{"num_hidden_layers": 12, "hidden_size": 512, "n_experts": 96, "experts_per_token": 6, "d_expert": 96, "d_shared_expert": 0, "hidden_act": "squared_leaky_relu", "moe_layers": [1, 2, 3, 4, 5, 6, 7, 8, 9, 10, 11], "router_score": "sigmoid", "normalize_top_k": false, "routed_scale": 0.333, "balance_loss": 0.00202, "balance_bias": true, "router_cosine_scale": 10.0, "init_std_router": 0.0371, "lr_router": 0.000296, "vocab_size": 32000, "norm": "rmsnorm", "norm_eps": 1e-06, "tie_word_embeddings": false, "optimizer": "adam_atan2", "learning_rate": 0.000619, "beta1": 0.9, "beta2": 0.95, "batch_tokens": [65536, 131072, 262144], "max_seq_len": 768, "train_tokens": 575900000, "max_steps": 4113, "dataset": "wikipedia_en"}
Below are experts of layer 6 (counted from 0) of a mixture-of-experts language model. Rows are named router (the router's row for the expert), up (a neuron's input weights, with its number) and show model dimensions 256-383. Each number is 200 + 30 x the weight over its row's rms, rounded and kept within 0 to 999.
After each expert's rows: a language model's description of what the expert responds to. This comes from a sample of Wikipedia text that the model never trained on.

# expert 40
router,210,228,229,173,207,175,207,229,215,187,229,173,230,252,204,172,143,159,266,192,222,204,172,152,241,201,178,154,237,234,221,222,192,191,158,158,254,255,209,186,237,164,228,231,173,193,226,218,166,156,167,177,160,228,230,161,200,237,169,129,182,263,149,199,158,132,237,201,172,183,207,168,241,114,183,288,194,242,241,195,182,146,215,270,158,217,171,170,199,201,193,178,213,199,137,175,217,207,170,249,180,183,186,210,204,243,201,232,219,251,230,166,222,182,183,227,219,198,193,200,212,210,231,206,151,200,268,167
up0,161,178,276,214,170,167,140,235,221,176,207,132,201,204,222,191,222,159,197,176,155,221,241,226,238,195,177,184,142,178,175,190,195,160,199,192,212,228,238,188,227,215,210,178,180,228,249,252,228,238,176,164,190,178,194,224,172,149,204,216,174,204,147,232,248,211,209,189,219,178,225,191,142,176,174,180,193,207,156,192,222,159,179,199,164,192,196,208,220,218,217,217,181,226,215,220,228,174,175,203,145,243,189,207,197,195,209,175,197,157,160,171,164,170,204,195,197,179,163,164,168,232,208,269,257,212,184,198
up1,200,141,136,148,207,199,209,201,210,196,233,265,205,136,200,158,242,231,124,178,168,176,182,210,192,215,188,261,145,174,178,195,221,164,232,237,181,118,148,223,148,232,214,185,236,232,193,164,166,178,213,179,242,184,190,191,248,145,229,195,181,184,185,182,209,213,220,176,222,176,269,206,147,250,231,169,189,127,197,190,182,156,194,167,281,207,206,199,259,203,205,216,174,183,253,217,192,228,233,195,282,194,205,198,202,164,219,164,192,202,177,172,177,265,191,204,229,214,211,246,147,215,173,214,187,196,202,197
up2,217,174,139,199,253,155,222,164,241,158,150,191,219,198,157,234,190,180,225,202,224,154,180,176,193,202,174,268,180,214,167,178,181,224,204,190,245,232,230,219,167,160,177,200,196,170,213,225,217,207,195,225,270,198,176,169,232,231,195,258,203,221,137,198,147,223,196,118,167,189,209,221,188,222,195,249,228,190,204,164,223,172,199,132,189,174,197,191,211,216,206,189,202,204,197,267,157,215,190,245,196,192,194,217,209,213,219,205,196,284,175,229,190,167,202,203,229,175,191,170,176,210,174,225,138,189,205,189
It responds to: Dates and table pipes. The preposition on before dates, month names, day numbers, and pipe separators before numbers in election or results tables.

# expert 18
router,252,218,258,130,227,186,218,232,212,216,139,192,216,259,168,203,232,178,189,205,171,218,174,206,184,210,214,198,221,232,183,196,200,183,176,178,243,254,218,225,255,188,175,221,193,263,227,244,167,189,254,181,198,244,200,164,259,215,181,202,260,242,196,167,209,205,206,191,205,220,164,264,227,231,186,220,169,194,213,189,173,195,243,173,181,199,193,179,178,165,167,216,139,250,211,229,197,217,190,190,198,164,206,190,187,185,175,202,214,213,239,183,201,226,178,202,225,145,192,148,189,183,258,162,212,196,229,262
up0,232,176,199,222,160,223,114,192,177,212,186,213,196,235,184,186,211,226,232,260,216,236,208,216,183,237,245,194,201,212,215,154,168,176,243,188,230,239,236,215,177,232,178,148,206,180,169,186,229,192,172,167,158,207,206,170,232,266,191,198,238,254,233,242,190,219,165,165,160,209,157,220,184,233,218,169,211,190,194,214,176,214,184,201,181,140,212,166,178,222,200,177,194,262,216,221,217,209,175,144,189,168,212,164,164,189,244,238,180,180,271,184,169,198,187,206,166,163,206,147,174,186,201,196,210,194,171,183
up1,228,181,219,221,264,222,192,211,208,214,189,196,232,224,212,164,230,196,207,126,226,190,246,202,181,152,163,171,218,186,210,228,216,231,146,236,214,249,229,213,237,222,232,216,195,191,203,202,167,205,222,202,203,180,208,149,153,207,206,233,163,190,187,179,225,150,209,178,183,269,151,234,155,211,189,223,188,200,220,227,196,210,207,178,163,244,231,143,222,204,233,184,189,244,218,201,171,176,200,179,224,174,179,179,194,149,207,156,223,195,159,146,232,207,211,175,188,221,187,208,176,188,206,217,205,166,222,268
up2,205,186,204,136,189,191,197,229,181,191,206,205,207,168,161,190,206,202,208,192,180,192,213,194,191,239,240,227,208,197,173,213,199,223,180,194,218,241,132,223,170,212,214,156,166,191,166,212,225,171,202,240,201,184,225,235,196,189,198,174,200,205,189,192,260,193,229,179,176,195,200,206,233,205,230,155,145,187,205,199,172,184,217,192,172,243,183,194,170,211,207,196,210,131,244,177,188,199,220,237,253,180,230,219,173,190,209,165,99,197,176,187,159,202,184,210,218,201,282,221,171,232,193,172,186,248,206,279
It responds to: Expository function words. Function words and hedges in technical or mathematical explanations, such as the, of, to, if, using, function, usually.

# expert 15
router,234,181,222,173,190,196,194,234,246,229,186,205,167,147,246,162,144,179,187,253,231,264,183,195,231,251,230,170,176,269,221,171,168,244,187,230,230,140,219,191,207,147,230,234,162,176,213,196,139,201,196,194,211,236,220,138,217,174,139,162,185,204,182,153,181,197,222,179,188,219,190,249,193,184,177,250,243,219,233,268,160,196,234,255,199,251,182,153,203,185,205,202,211,173,153,187,172,217,199,189,183,188,172,217,182,216,218,216,181,198,143,157,231,197,165,177,234,147,182,209,202,170,230,209,195,229,229,206
up0,203,215,194,206,213,148,158,252,215,186,238,219,176,221,182,206,252,229,206,181,185,181,207,245,214,168,246,186,206,182,277,222,169,211,187,206,212,187,215,162,221,202,165,229,204,162,214,193,192,205,230,193,228,211,169,214,185,168,148,158,205,207,226,169,184,223,195,165,206,245,177,216,209,227,144,183,274,181,188,202,193,246,162,171,213,177,158,190,163,157,155,214,254,186,223,195,215,208,168,210,200,192,180,202,157,199,183,188,201,154,170,201,225,212,187,196,234,188,215,205,218,250,158,131,171,175,212,199
up1,204,153,183,181,241,160,211,226,241,166,208,213,173,221,171,200,227,218,168,199,165,224,195,223,184,170,199,222,181,238,185,234,235,220,175,171,223,201,196,181,220,159,172,223,179,206,201,224,138,183,183,173,202,224,214,148,228,226,208,168,251,172,192,203,208,186,254,217,239,214,203,200,179,172,190,212,184,209,200,162,212,147,191,195,148,228,177,129,215,193,221,145,168,208,194,234,194,168,209,218,166,211,236,237,230,204,159,204,182,226,186,129,205,184,161,221,260,283,186,198,220,154,170,214,237,193,190,201
up2,159,234,192,202,234,194,272,221,204,185,245,102,267,212,213,229,195,211,212,154,194,250,215,232,150,189,161,194,188,202,254,185,203,259,167,189,217,200,204,211,210,224,178,217,180,218,163,194,197,204,219,161,247,126,148,230,210,259,227,180,132,196,191,147,222,212,242,206,234,184,146,180,238,162,225,201,202,245,141,222,198,185,227,246,180,191,136,229,176,194,181,211,258,193,178,191,218,173,214,235,220,237,140,201,186,205,178,165,189,174,189,207,235,220,239,199,229,163,237,211,223,208,212,170,167,242,214,193
It responds to: Person role nouns. Nouns naming a person's role or kinship after his or the, such as son, father, minister, ruler, journalist, husband.

# expert 12
router,256,197,222,186,223,209,228,245,158,160,144,232,183,258,228,179,233,192,195,245,187,256,192,148,220,267,154,151,214,258,255,169,254,263,210,234,233,112,233,182,241,191,191,214,192,171,187,220,154,110,206,180,216,192,244,176,205,160,186,95,195,209,220,206,218,212,186,207,210,195,182,227,203,147,168,230,189,239,141,153,219,164,196,234,96,230,141,183,141,190,190,184,215,230,187,173,203,218,159,202,135,191,222,197,178,170,186,186,239,186,189,144,179,212,154,164,221,199,176,245,235,148,216,200,225,167,217,195
up0,158,213,217,201,241,194,210,179,224,217,209,172,212,233,182,176,196,154,223,242,195,199,177,258,223,181,168,184,176,173,244,232,239,210,172,216,233,212,145,265,191,248,174,218,230,197,172,219,194,197,216,205,175,201,174,210,183,192,174,208,188,211,215,165,243,231,161,160,236,188,191,210,188,196,197,221,195,243,130,195,217,203,197,290,195,201,204,159,205,210,236,148,190,193,136,179,241,230,208,169,210,227,229,223,212,184,212,200,219,217,254,201,163,222,172,182,143,214,238,185,164,163,164,173,230,220,189,228
up1,203,222,151,177,189,204,148,220,240,172,235,212,195,143,198,216,199,211,248,178,214,248,258,168,191,213,222,208,171,222,184,150,173,215,210,205,181,210,191,239,244,194,182,256,194,204,209,245,197,187,184,204,185,250,225,267,194,246,208,201,213,211,214,203,203,246,171,227,215,193,235,199,219,183,174,160,199,231,202,189,187,198,168,208,175,211,226,205,226,241,164,211,172,258,169,216,192,274,199,166,201,154,255,223,188,184,255,259,181,202,214,208,205,227,204,204,146,125,213,179,169,226,199,209,131,260,204,180
up2,197,172,224,168,164,190,191,183,117,137,176,218,192,152,206,172,208,192,271,247,199,178,263,182,173,215,188,241,205,215,200,199,160,249,217,224,197,185,199,163,272,214,217,258,140,257,238,184,177,109,183,234,158,189,188,175,230,202,182,212,181,205,178,206,219,222,178,211,196,190,186,274,187,150,191,203,190,216,192,183,177,196,190,190,136,184,195,106,216,215,203,232,197,185,190,188,182,269,204,199,225,216,205,155,221,184,186,204,214,246,210,194,171,235,174,209,237,194,180,178,200,179,221,151,228,200,192,212
It responds to: Person subjects. Subject pronouns and the final pieces of personal surnames at sentence start before a verb, such as he, she, who, -ett.

# expert 17
router,219,215,191,177,214,211,274,233,243,192,240,211,188,241,211,243,205,169,215,200,204,200,182,152,251,200,191,175,210,193,203,190,175,246,202,163,236,263,180,226,174,117,186,184,191,158,216,216,235,167,179,173,222,243,235,196,260,171,223,170,227,277,154,176,178,243,255,175,137,205,166,175,214,194,171,261,181,196,222,198,260,148,195,224,177,206,209,225,186,185,239,194,213,234,194,213,157,159,137,173,194,253,166,186,173,191,179,188,169,214,193,139,208,214,189,254,241,169,213,227,213,163,191,203,223,219,200,250
up0,220,172,205,132,180,208,216,219,221,198,174,281,202,189,167,234,168,184,208,202,250,199,251,143,204,212,188,169,154,186,156,176,200,171,154,165,215,242,189,154,204,208,166,188,178,189,212,204,216,101,175,197,207,141,211,181,232,200,202,241,214,200,216,186,177,222,212,152,186,221,172,177,202,229,234,207,195,175,278,167,231,179,135,176,227,179,189,170,216,205,239,163,227,253,224,177,253,203,215,282,242,222,181,207,196,246,183,163,183,211,164,205,197,187,203,226,187,215,155,148,216,185,237,224,240,179,186,164
up1,140,258,145,195,182,171,208,185,209,205,189,188,197,173,183,178,210,170,164,208,189,228,228,158,241,180,152,195,205,237,199,214,172,192,150,137,231,221,177,202,226,141,197,243,208,144,195,169,153,212,190,211,140,206,159,204,214,198,198,236,190,182,178,209,137,253,207,204,266,235,145,206,290,230,151,224,190,211,242,219,228,165,188,242,174,247,207,165,198,162,222,241,212,230,166,223,214,208,220,170,205,158,205,192,178,183,218,255,258,171,247,229,235,231,173,196,219,169,156,236,267,112,213,188,211,210,141,213
up2,251,196,187,170,171,154,187,162,250,235,168,244,170,213,259,222,224,196,153,157,243,225,157,187,200,225,198,201,220,225,205,204,147,205,159,178,264,212,196,222,210,194,112,163,201,167,227,237,170,178,210,219,201,212,199,167,222,190,248,207,210,239,228,217,156,225,200,189,153,204,160,224,202,244,219,221,180,182,203,190,202,147,194,142,177,201,223,220,216,192,201,158,198,242,214,222,220,179,166,196,153,217,174,156,240,238,186,214,250,206,249,181,164,179,220,230,242,166,198,209,177,237,198,186,197,233,194,193
It responds to: Geographic location verbs. Verbs, directions and prepositions in geographic descriptions of places, rivers and storm tracks, such as located, flows through, north-west, running across.

# expert 25
router,232,222,233,144,237,149,153,240,231,185,167,203,205,277,280,201,207,148,206,249,235,171,208,249,206,236,209,181,217,249,210,196,162,259,175,189,245,203,200,208,230,197,178,210,129,205,182,192,204,160,211,155,149,215,202,161,256,177,230,201,266,234,140,200,158,248,200,143,203,176,201,225,216,155,155,274,256,242,243,220,154,164,187,164,142,242,172,182,185,191,178,211,224,229,183,220,206,185,216,202,230,229,184,218,174,247,197,226,201,256,225,189,193,168,157,221,225,197,186,231,215,132,280,139,225,178,247,208
up0,189,162,230,164,203,188,174,208,199,179,199,258,158,203,235,181,175,170,197,234,274,188,230,211,216,184,198,201,228,208,145,263,175,173,199,205,203,204,227,203,186,179,206,189,80,168,188,161,231,224,174,225,166,173,174,217,186,185,198,187,166,237,109,224,193,259,173,209,202,179,187,168,185,192,201,221,244,223,219,147,227,171,222,176,195,198,197,141,209,176,210,139,202,226,140,219,166,236,128,238,206,155,183,208,214,203,177,242,154,197,208,149,150,172,141,273,240,194,214,179,231,206,163,133,228,187,166,222
up1,198,195,193,159,204,236,208,137,229,194,175,200,252,213,225,238,214,203,205,230,195,194,197,259,235,180,215,190,235,226,199,211,175,184,206,174,210,185,179,170,191,152,146,192,238,128,180,214,202,203,176,185,164,258,188,156,223,208,202,188,152,173,186,223,144,204,171,202,160,180,202,203,196,185,217,179,225,180,200,221,138,212,240,237,205,210,195,177,159,210,179,163,241,217,184,234,160,201,218,200,225,217,229,223,181,239,182,186,203,202,203,179,179,180,201,244,267,127,177,209,186,199,254,247,228,228,210,175
up2,170,209,183,180,150,263,178,225,199,201,220,183,168,239,262,170,235,241,184,218,216,248,191,235,188,203,220,200,226,180,238,160,196,241,214,173,265,192,225,195,213,182,149,239,197,177,153,222,198,210,198,222,213,251,157,213,188,193,249,173,167,191,212,127,182,232,194,183,169,208,204,219,267,181,136,219,174,228,243,200,175,175,139,174,212,204,230,222,237,241,211,186,182,193,114,214,221,219,206,197,173,145,201,219,217,180,225,192,196,202,195,180,225,223,176,176,176,220,185,236,204,182,221,209,176,185,171,193
It responds to: Table cell pipes. Pipe separators and numbers inside Wikipedia tables of stats, election results and rosters, plus list dashes, colons and semicolons.

# expert 31
router,206,169,170,208,173,149,231,252,191,207,180,187,191,164,182,166,202,177,291,249,169,213,261,200,214,192,197,209,182,238,182,177,207,253,207,160,149,201,188,183,242,170,174,186,144,211,198,251,199,205,183,175,197,209,220,151,198,152,219,250,205,233,182,222,194,226,220,221,173,149,195,241,205,179,153,239,216,214,223,236,200,176,173,204,140,217,168,138,220,211,227,171,186,224,188,161,199,223,145,177,197,253,207,188,171,179,220,248,194,219,148,190,141,185,182,203,233,151,235,223,210,193,245,202,142,187,226,220
up0,276,197,173,183,179,224,143,245,159,174,146,188,186,204,160,199,209,187,298,242,187,218,198,186,214,134,173,169,232,288,230,158,195,209,167,162,201,186,215,205,277,183,218,270,183,205,226,180,214,185,191,193,267,222,198,178,172,185,243,212,171,164,177,247,208,185,150,147,172,232,141,237,210,208,173,217,202,209,230,211,254,176,181,213,160,203,137,180,193,205,126,223,227,230,209,182,178,222,249,177,180,232,225,199,214,129,187,249,237,211,192,144,228,259,241,208,178,185,148,226,236,185,262,169,195,178,215,195
up1,176,189,138,189,241,199,205,241,175,212,159,150,225,242,236,190,207,127,227,214,223,175,222,178,137,144,214,137,225,182,215,163,227,215,228,228,192,234,250,221,163,193,161,217,198,209,199,228,173,182,201,181,249,301,130,193,206,213,186,202,194,180,210,212,165,216,188,182,190,163,201,208,176,214,175,203,258,235,196,209,228,218,185,185,225,172,224,155,184,216,209,214,212,204,187,165,174,159,213,184,147,192,216,237,210,231,184,182,196,203,225,195,209,212,184,196,170,228,150,179,200,211,194,191,201,164,197,177
up2,231,122,228,221,174,196,173,210,201,200,272,221,165,163,179,157,205,126,206,206,176,258,194,186,266,205,187,202,214,180,174,208,206,258,210,254,206,172,189,178,185,213,195,151,160,212,222,222,175,176,239,183,228,198,187,222,224,183,203,143,186,183,193,200,159,230,212,199,148,222,185,203,219,225,201,214,205,244,216,229,168,260,140,221,212,199,177,204,175,202,241,202,129,221,189,158,229,223,185,130,184,157,229,182,188,239,223,174,177,221,203,191,199,172,261,192,211,158,142,169,220,208,234,241,168,195,165,182
It responds to: East Asian names, scripts. Chinese, Korean and Taiwanese romanized name pieces such as Hung, Han, Su, plus raw CJK byte pieces and other South and Southeast Asian name fragments.

# expert 24
router,254,176,217,192,201,160,193,225,217,160,151,154,243,149,164,208,208,221,262,221,162,187,190,181,222,167,182,182,197,223,238,173,160,236,199,208,230,207,209,203,204,224,178,179,124,220,224,235,222,184,177,194,172,159,204,181,237,221,235,240,238,218,153,217,194,194,199,168,192,205,154,231,220,181,198,241,181,202,258,247,196,189,224,254,135,204,191,209,167,178,193,190,199,235,187,241,265,175,177,175,190,213,220,171,132,235,177,229,191,188,208,168,246,227,223,205,235,181,220,200,200,224,306,164,223,229,246,159
up0,243,190,179,203,186,252,183,213,208,206,164,200,209,171,246,236,228,184,242,154,204,195,157,207,220,158,223,204,192,172,152,180,190,233,268,230,189,153,212,223,185,229,222,132,260,153,176,267,184,229,174,202,110,173,184,209,201,205,214,179,221,244,224,236,154,270,151,243,180,220,207,221,188,285,179,164,238,203,230,173,224,215,173,213,235,217,212,250,197,215,159,216,204,239,199,170,238,194,221,179,214,204,212,195,195,161,229,214,259,205,256,187,131,226,204,155,194,258,193,213,195,210,209,197,186,187,185,203
up1,233,260,196,184,187,172,196,215,221,244,202,247,218,202,190,169,242,216,165,156,192,202,169,156,223,184,215,166,154,217,211,190,137,158,237,248,218,244,213,183,217,180,217,252,219,237,181,169,182,203,186,216,152,154,192,202,215,202,189,246,233,181,181,185,241,181,215,175,220,190,202,167,179,181,228,254,223,178,213,177,206,247,141,185,174,174,204,190,198,240,185,190,170,172,191,196,218,170,178,243,141,132,206,158,155,216,171,201,207,190,143,217,176,201,161,182,210,220,246,181,248,138,205,176,171,158,164,258
up2,260,199,252,185,170,210,183,225,186,200,205,207,169,184,221,225,202,184,212,226,214,195,187,187,201,164,213,230,220,229,125,206,142,192,214,194,197,201,219,190,237,195,225,194,220,196,190,228,214,234,187,183,201,217,164,203,228,136,197,237,213,245,194,229,189,196,157,201,236,223,207,192,199,179,132,166,178,150,215,231,210,226,214,161,225,194,217,170,199,152,192,256,182,229,268,208,202,193,192,221,213,181,163,265,167,209,163,197,258,236,215,223,168,200,216,212,175,160,238,232,208,189,194,176,205,172,204,170
It responds to: Capital name onsets. Single capitals or first syllables starting foreign place and personal names in lists and tables, such as G(ichki), N(tuusi), J(algaon).

# expert 52
router,233,211,157,148,188,219,166,196,256,169,194,206,188,154,179,187,158,168,213,237,218,237,199,200,171,162,191,207,199,262,224,215,207,274,165,179,167,224,208,157,210,174,170,203,191,180,193,210,238,189,162,169,204,199,300,189,157,200,146,196,210,225,185,208,230,220,195,230,197,221,114,217,200,195,199,248,202,209,228,209,192,179,188,184,174,288,162,185,169,159,193,205,215,221,123,184,225,202,229,229,200,250,191,212,185,225,223,184,160,214,196,195,233,201,234,182,281,139,200,214,207,157,269,207,152,202,258,199
up0,163,201,191,176,188,210,171,200,216,166,187,190,261,213,222,204,219,174,231,225,180,231,188,166,253,185,178,204,211,191,173,166,173,232,170,190,237,255,194,204,239,149,186,223,239,176,149,200,192,166,222,161,235,171,165,210,246,264,176,188,206,186,255,182,271,203,194,166,137,236,223,232,139,218,227,228,217,240,145,227,141,229,159,190,181,225,194,217,229,231,164,204,186,186,162,189,234,215,230,213,162,178,250,234,241,209,175,224,157,173,220,258,145,246,209,249,261,235,191,226,213,139,237,109,187,223,184,233
up1,273,227,188,176,196,224,194,240,180,142,215,232,200,198,187,156,189,224,225,235,190,198,204,174,177,212,205,193,213,235,198,186,212,248,158,179,193,182,186,213,203,176,200,246,210,193,185,190,181,192,201,226,257,210,236,192,175,175,173,224,236,162,174,205,177,226,185,232,212,149,226,232,228,210,170,211,220,192,190,223,242,147,208,203,220,208,151,199,195,190,219,211,199,224,221,200,254,264,230,245,198,241,140,226,180,256,192,214,183,195,204,234,236,206,178,143,273,202,229,202,187,190,227,146,204,223,227,214
up2,230,161,188,243,166,195,138,192,213,205,229,178,183,195,226,188,202,217,196,223,233,232,218,175,191,225,200,161,218,240,234,160,171,301,167,186,184,208,220,190,205,177,162,261,143,205,239,191,219,216,172,214,247,215,237,198,232,219,224,195,255,153,201,281,266,208,151,197,218,161,158,216,163,195,204,203,236,216,202,225,232,207,183,242,206,180,228,208,194,225,216,220,232,190,167,205,200,208,166,180,162,230,258,185,206,209,220,231,162,225,191,229,171,216,191,204,171,183,196,165,255,173,191,184,154,213,205,184
It responds to: Name initial pieces. First letters or pieces of personal names after commas, colons or pipes in credit lists, such as E, Jo, De, Ava, Kevin.

# expert 14
router,171,170,207,151,191,158,190,235,223,211,147,185,136,218,242,200,198,224,216,223,184,223,180,181,241,266,168,224,233,258,175,184,211,248,191,223,213,236,213,252,230,145,201,215,217,169,208,224,164,159,211,197,195,230,214,148,226,203,229,238,194,225,179,196,208,184,234,229,165,232,175,219,197,187,188,242,155,239,202,223,172,172,212,272,136,211,151,219,166,224,237,202,248,255,173,167,180,201,172,183,171,264,166,195,153,204,182,210,229,256,198,215,222,229,229,245,251,183,238,176,205,217,226,190,148,223,199,208
up0,205,207,187,184,262,204,173,197,184,213,187,253,198,231,200,232,173,220,190,207,243,165,176,209,225,214,223,171,199,224,201,196,165,255,184,208,220,182,228,173,190,173,168,233,208,115,192,189,199,202,203,188,120,270,206,152,205,225,147,194,180,269,226,226,172,179,177,233,246,240,219,202,161,218,163,169,223,189,229,179,190,183,179,149,197,236,264,175,219,162,252,209,218,293,158,257,175,222,197,260,177,182,156,180,222,179,229,203,207,193,211,200,195,199,181,179,214,204,211,208,233,171,174,163,147,197,225,219
up1,168,219,151,135,212,227,206,178,220,228,187,139,170,269,218,212,202,212,189,179,217,231,213,203,205,216,143,244,202,265,209,168,187,177,144,226,185,270,223,251,162,164,151,255,239,159,254,223,157,225,216,217,215,242,145,145,241,177,225,223,213,180,151,189,211,174,197,223,189,209,215,215,140,226,206,179,188,222,187,215,152,168,221,243,143,170,182,215,180,243,168,254,198,201,232,180,186,162,195,225,175,129,204,214,176,202,219,212,217,192,164,208,211,214,141,189,223,190,136,164,214,187,208,217,221,225,207,277
up2,244,193,209,257,164,181,231,211,180,219,164,179,140,201,206,215,185,198,190,282,145,216,157,223,241,226,211,204,213,179,231,247,209,188,225,246,163,209,178,216,223,239,213,186,218,131,219,203,203,192,206,242,187,205,172,150,193,211,173,158,225,228,157,223,223,226,153,190,243,171,187,201,249,205,166,190,189,176,208,188,222,141,198,194,197,238,175,176,142,258,181,195,133,195,213,156,183,210,165,185,248,208,244,199,145,291,157,196,177,212,168,208,190,243,160,208,229,176,252,222,203,208,211,211,172,167,184,192
It responds to: Hyphens and markup. Hyphens in compounds like four-cylinder, table pipes, section == markers, line breaks and brackets, often in motorsport or technical text.

# expert 46
router,216,204,228,208,177,193,162,218,203,168,219,181,214,223,288,194,179,148,234,240,179,203,177,211,219,223,237,188,241,267,149,171,135,268,172,190,217,232,250,218,220,169,175,178,168,208,234,250,175,130,158,194,187,218,226,135,194,203,227,195,192,199,187,183,198,242,226,182,164,208,208,242,249,177,186,267,222,246,215,207,179,195,283,207,215,207,201,137,180,190,184,192,216,236,199,179,138,186,212,222,189,196,209,181,144,210,208,222,207,219,234,207,239,191,181,198,228,163,240,189,198,202,196,174,175,220,250,231
up0,183,169,174,218,209,235,161,160,190,164,197,222,196,162,79,199,218,213,230,264,225,198,176,121,178,223,196,230,191,169,151,229,172,208,185,231,204,159,185,190,209,179,218,165,201,234,198,245,254,201,279,247,167,251,186,199,218,249,215,195,204,216,215,178,210,248,223,199,218,200,162,175,160,226,194,200,195,213,234,132,185,219,201,229,165,171,192,242,262,243,167,182,234,193,194,174,150,163,219,178,211,213,165,200,182,215,203,209,234,204,196,216,164,192,212,210,269,183,206,213,216,175,201,162,168,173,187,181
up1,209,185,198,193,195,187,121,160,159,223,209,155,237,230,279,213,158,210,250,179,252,211,214,216,225,235,183,226,250,230,225,205,149,257,182,137,184,200,199,219,231,164,167,228,160,240,137,212,188,213,221,233,256,234,188,170,160,231,179,191,180,176,177,188,170,254,156,199,206,212,189,187,154,184,165,236,156,230,257,181,190,169,193,198,200,142,164,163,159,204,128,198,207,233,241,184,165,207,187,218,117,181,177,208,188,203,171,221,217,208,160,199,176,237,220,242,191,210,257,203,246,189,196,230,194,225,124,177
up2,183,232,181,164,199,188,214,182,204,142,240,229,227,190,169,126,204,297,214,164,235,163,227,230,233,187,186,245,227,279,208,257,250,192,197,268,233,193,209,175,243,153,188,200,202,130,150,225,225,215,223,246,205,186,209,235,227,216,204,220,204,180,242,176,200,175,260,220,150,178,202,175,220,183,190,207,257,239,203,117,198,192,223,135,206,220,154,239,201,183,215,156,199,202,176,207,152,196,220,234,166,216,206,196,195,190,178,246,169,191,225,198,213,195,161,154,191,158,192,169,180,116,175,207,189,238,221,195
It responds to: Delimiters in lists. Pipes, periods, colons and section markers in tables and spec lists, especially car, racing and product entries, such as Chevrolet, engine, ===.

# expert 59
router,249,198,214,135,190,201,167,247,149,200,156,237,187,192,212,171,233,188,200,207,178,221,231,163,197,242,200,197,203,196,206,165,201,226,237,210,159,246,203,151,185,185,171,246,215,239,175,237,152,183,239,182,212,243,245,145,233,179,201,207,243,268,144,135,254,220,243,184,214,224,172,195,192,180,153,228,269,204,202,202,159,203,187,170,157,195,153,192,138,209,221,202,183,228,157,177,153,202,181,225,172,191,242,190,174,216,175,198,188,249,213,169,176,214,202,186,215,235,191,196,209,182,220,154,180,228,229,241
up0,219,180,210,215,160,214,164,171,214,176,192,223,228,243,228,186,195,226,237,212,181,243,172,204,177,225,286,214,199,177,195,210,172,144,255,181,231,249,189,228,145,223,208,163,196,165,204,178,157,224,225,182,198,190,181,245,201,199,191,249,231,213,157,197,179,229,191,231,219,207,161,227,217,230,232,182,216,208,196,218,175,201,247,175,196,210,200,178,216,235,187,212,206,200,205,204,248,204,192,189,213,208,198,146,165,189,234,149,170,208,228,171,193,193,224,222,196,259,137,142,175,214,183,172,236,239,180,196
up1,167,158,224,172,218,143,195,227,210,232,234,206,177,171,179,137,170,210,197,233,189,229,200,196,162,177,246,209,162,250,218,220,224,221,188,184,181,282,250,225,208,180,215,255,180,233,253,224,249,209,210,195,163,160,219,184,242,175,163,230,197,236,192,158,214,155,246,167,186,257,207,252,178,197,202,179,198,181,194,196,185,200,203,128,232,241,168,243,205,177,191,204,158,197,160,174,207,219,233,257,168,177,215,193,231,175,174,170,163,176,214,165,176,193,209,263,222,161,208,189,210,215,187,181,128,231,211,244
up2,242,180,169,151,219,229,185,228,206,182,201,194,206,226,229,175,214,176,172,195,214,201,160,181,192,183,187,171,227,191,240,156,240,200,175,136,197,253,222,203,176,234,196,204,189,206,192,227,159,194,172,226,193,172,256,178,217,214,195,221,226,178,182,197,191,198,187,205,159,244,175,163,175,177,176,256,208,180,239,183,250,120,220,215,139,228,123,252,165,232,205,165,212,219,162,220,167,238,227,216,244,278,225,193,226,175,151,187,206,219,193,178,181,212,202,208,166,181,150,222,197,169,187,178,248,249,252,187
It responds to: Determiners and possessives. Articles, possessives and quantifiers opening a noun phrase, such as the, his, their, more than, an attempt.

# expert 35
router,232,179,216,190,230,171,202,253,216,148,244,185,184,237,203,223,182,155,236,262,208,165,242,179,247,240,211,166,172,245,218,190,224,233,179,210,243,234,218,212,188,149,200,201,153,155,204,185,172,122,185,155,209,222,217,178,199,174,217,158,263,245,174,213,242,229,231,205,193,237,234,151,185,163,182,249,217,162,221,266,175,172,228,216,143,233,188,173,188,183,215,210,195,218,189,216,219,199,205,181,208,168,212,187,137,168,240,211,169,216,241,146,186,158,187,191,254,211,227,258,197,180,248,200,202,144,238,269
up0,190,217,200,200,207,166,208,219,264,214,193,129,215,214,177,236,111,204,209,221,236,175,237,189,194,279,179,238,168,194,250,206,171,222,172,209,234,172,164,198,223,176,225,157,176,201,170,201,183,181,195,210,169,242,182,193,214,166,214,153,206,203,238,207,225,253,205,145,190,227,231,152,255,156,173,213,207,201,187,221,169,201,190,207,203,197,207,178,218,199,177,202,190,158,214,212,244,205,244,239,195,173,201,187,237,158,231,244,200,222,229,205,231,154,182,185,238,194,195,214,208,185,250,148,151,233,230,201
up1,224,186,146,195,178,189,186,163,149,153,202,216,233,181,157,239,273,224,182,219,208,167,232,200,172,189,269,222,196,226,189,214,168,219,204,206,187,173,215,197,202,202,239,205,181,150,137,196,166,192,171,213,173,199,234,162,239,196,212,183,169,183,242,222,194,207,149,205,259,215,151,223,193,214,240,189,174,178,140,240,186,232,176,159,210,208,196,242,243,205,164,171,155,193,171,157,255,177,173,259,209,132,182,224,229,264,230,236,199,221,183,167,208,213,185,180,228,187,208,181,247,185,165,177,205,182,187,202
up2,217,170,215,193,225,189,208,232,173,242,230,260,228,173,141,219,265,219,213,184,220,155,210,193,182,178,232,204,203,203,186,167,252,149,206,178,205,172,224,220,201,112,194,198,240,243,209,192,199,126,232,214,200,217,178,231,202,196,201,248,208,217,156,192,212,192,170,202,178,196,241,220,178,169,230,198,137,202,211,172,188,235,185,171,201,141,172,217,208,239,199,191,220,185,191,212,155,142,212,176,219,210,195,239,248,179,173,184,181,167,172,236,185,212,260,193,227,201,188,183,150,185,228,198,182,212,212,182
It responds to: Biography verbs and prepositions. Past-tense action verbs and the prepositions after them in biographical narrative, such as designed, wrote, starring in, took over.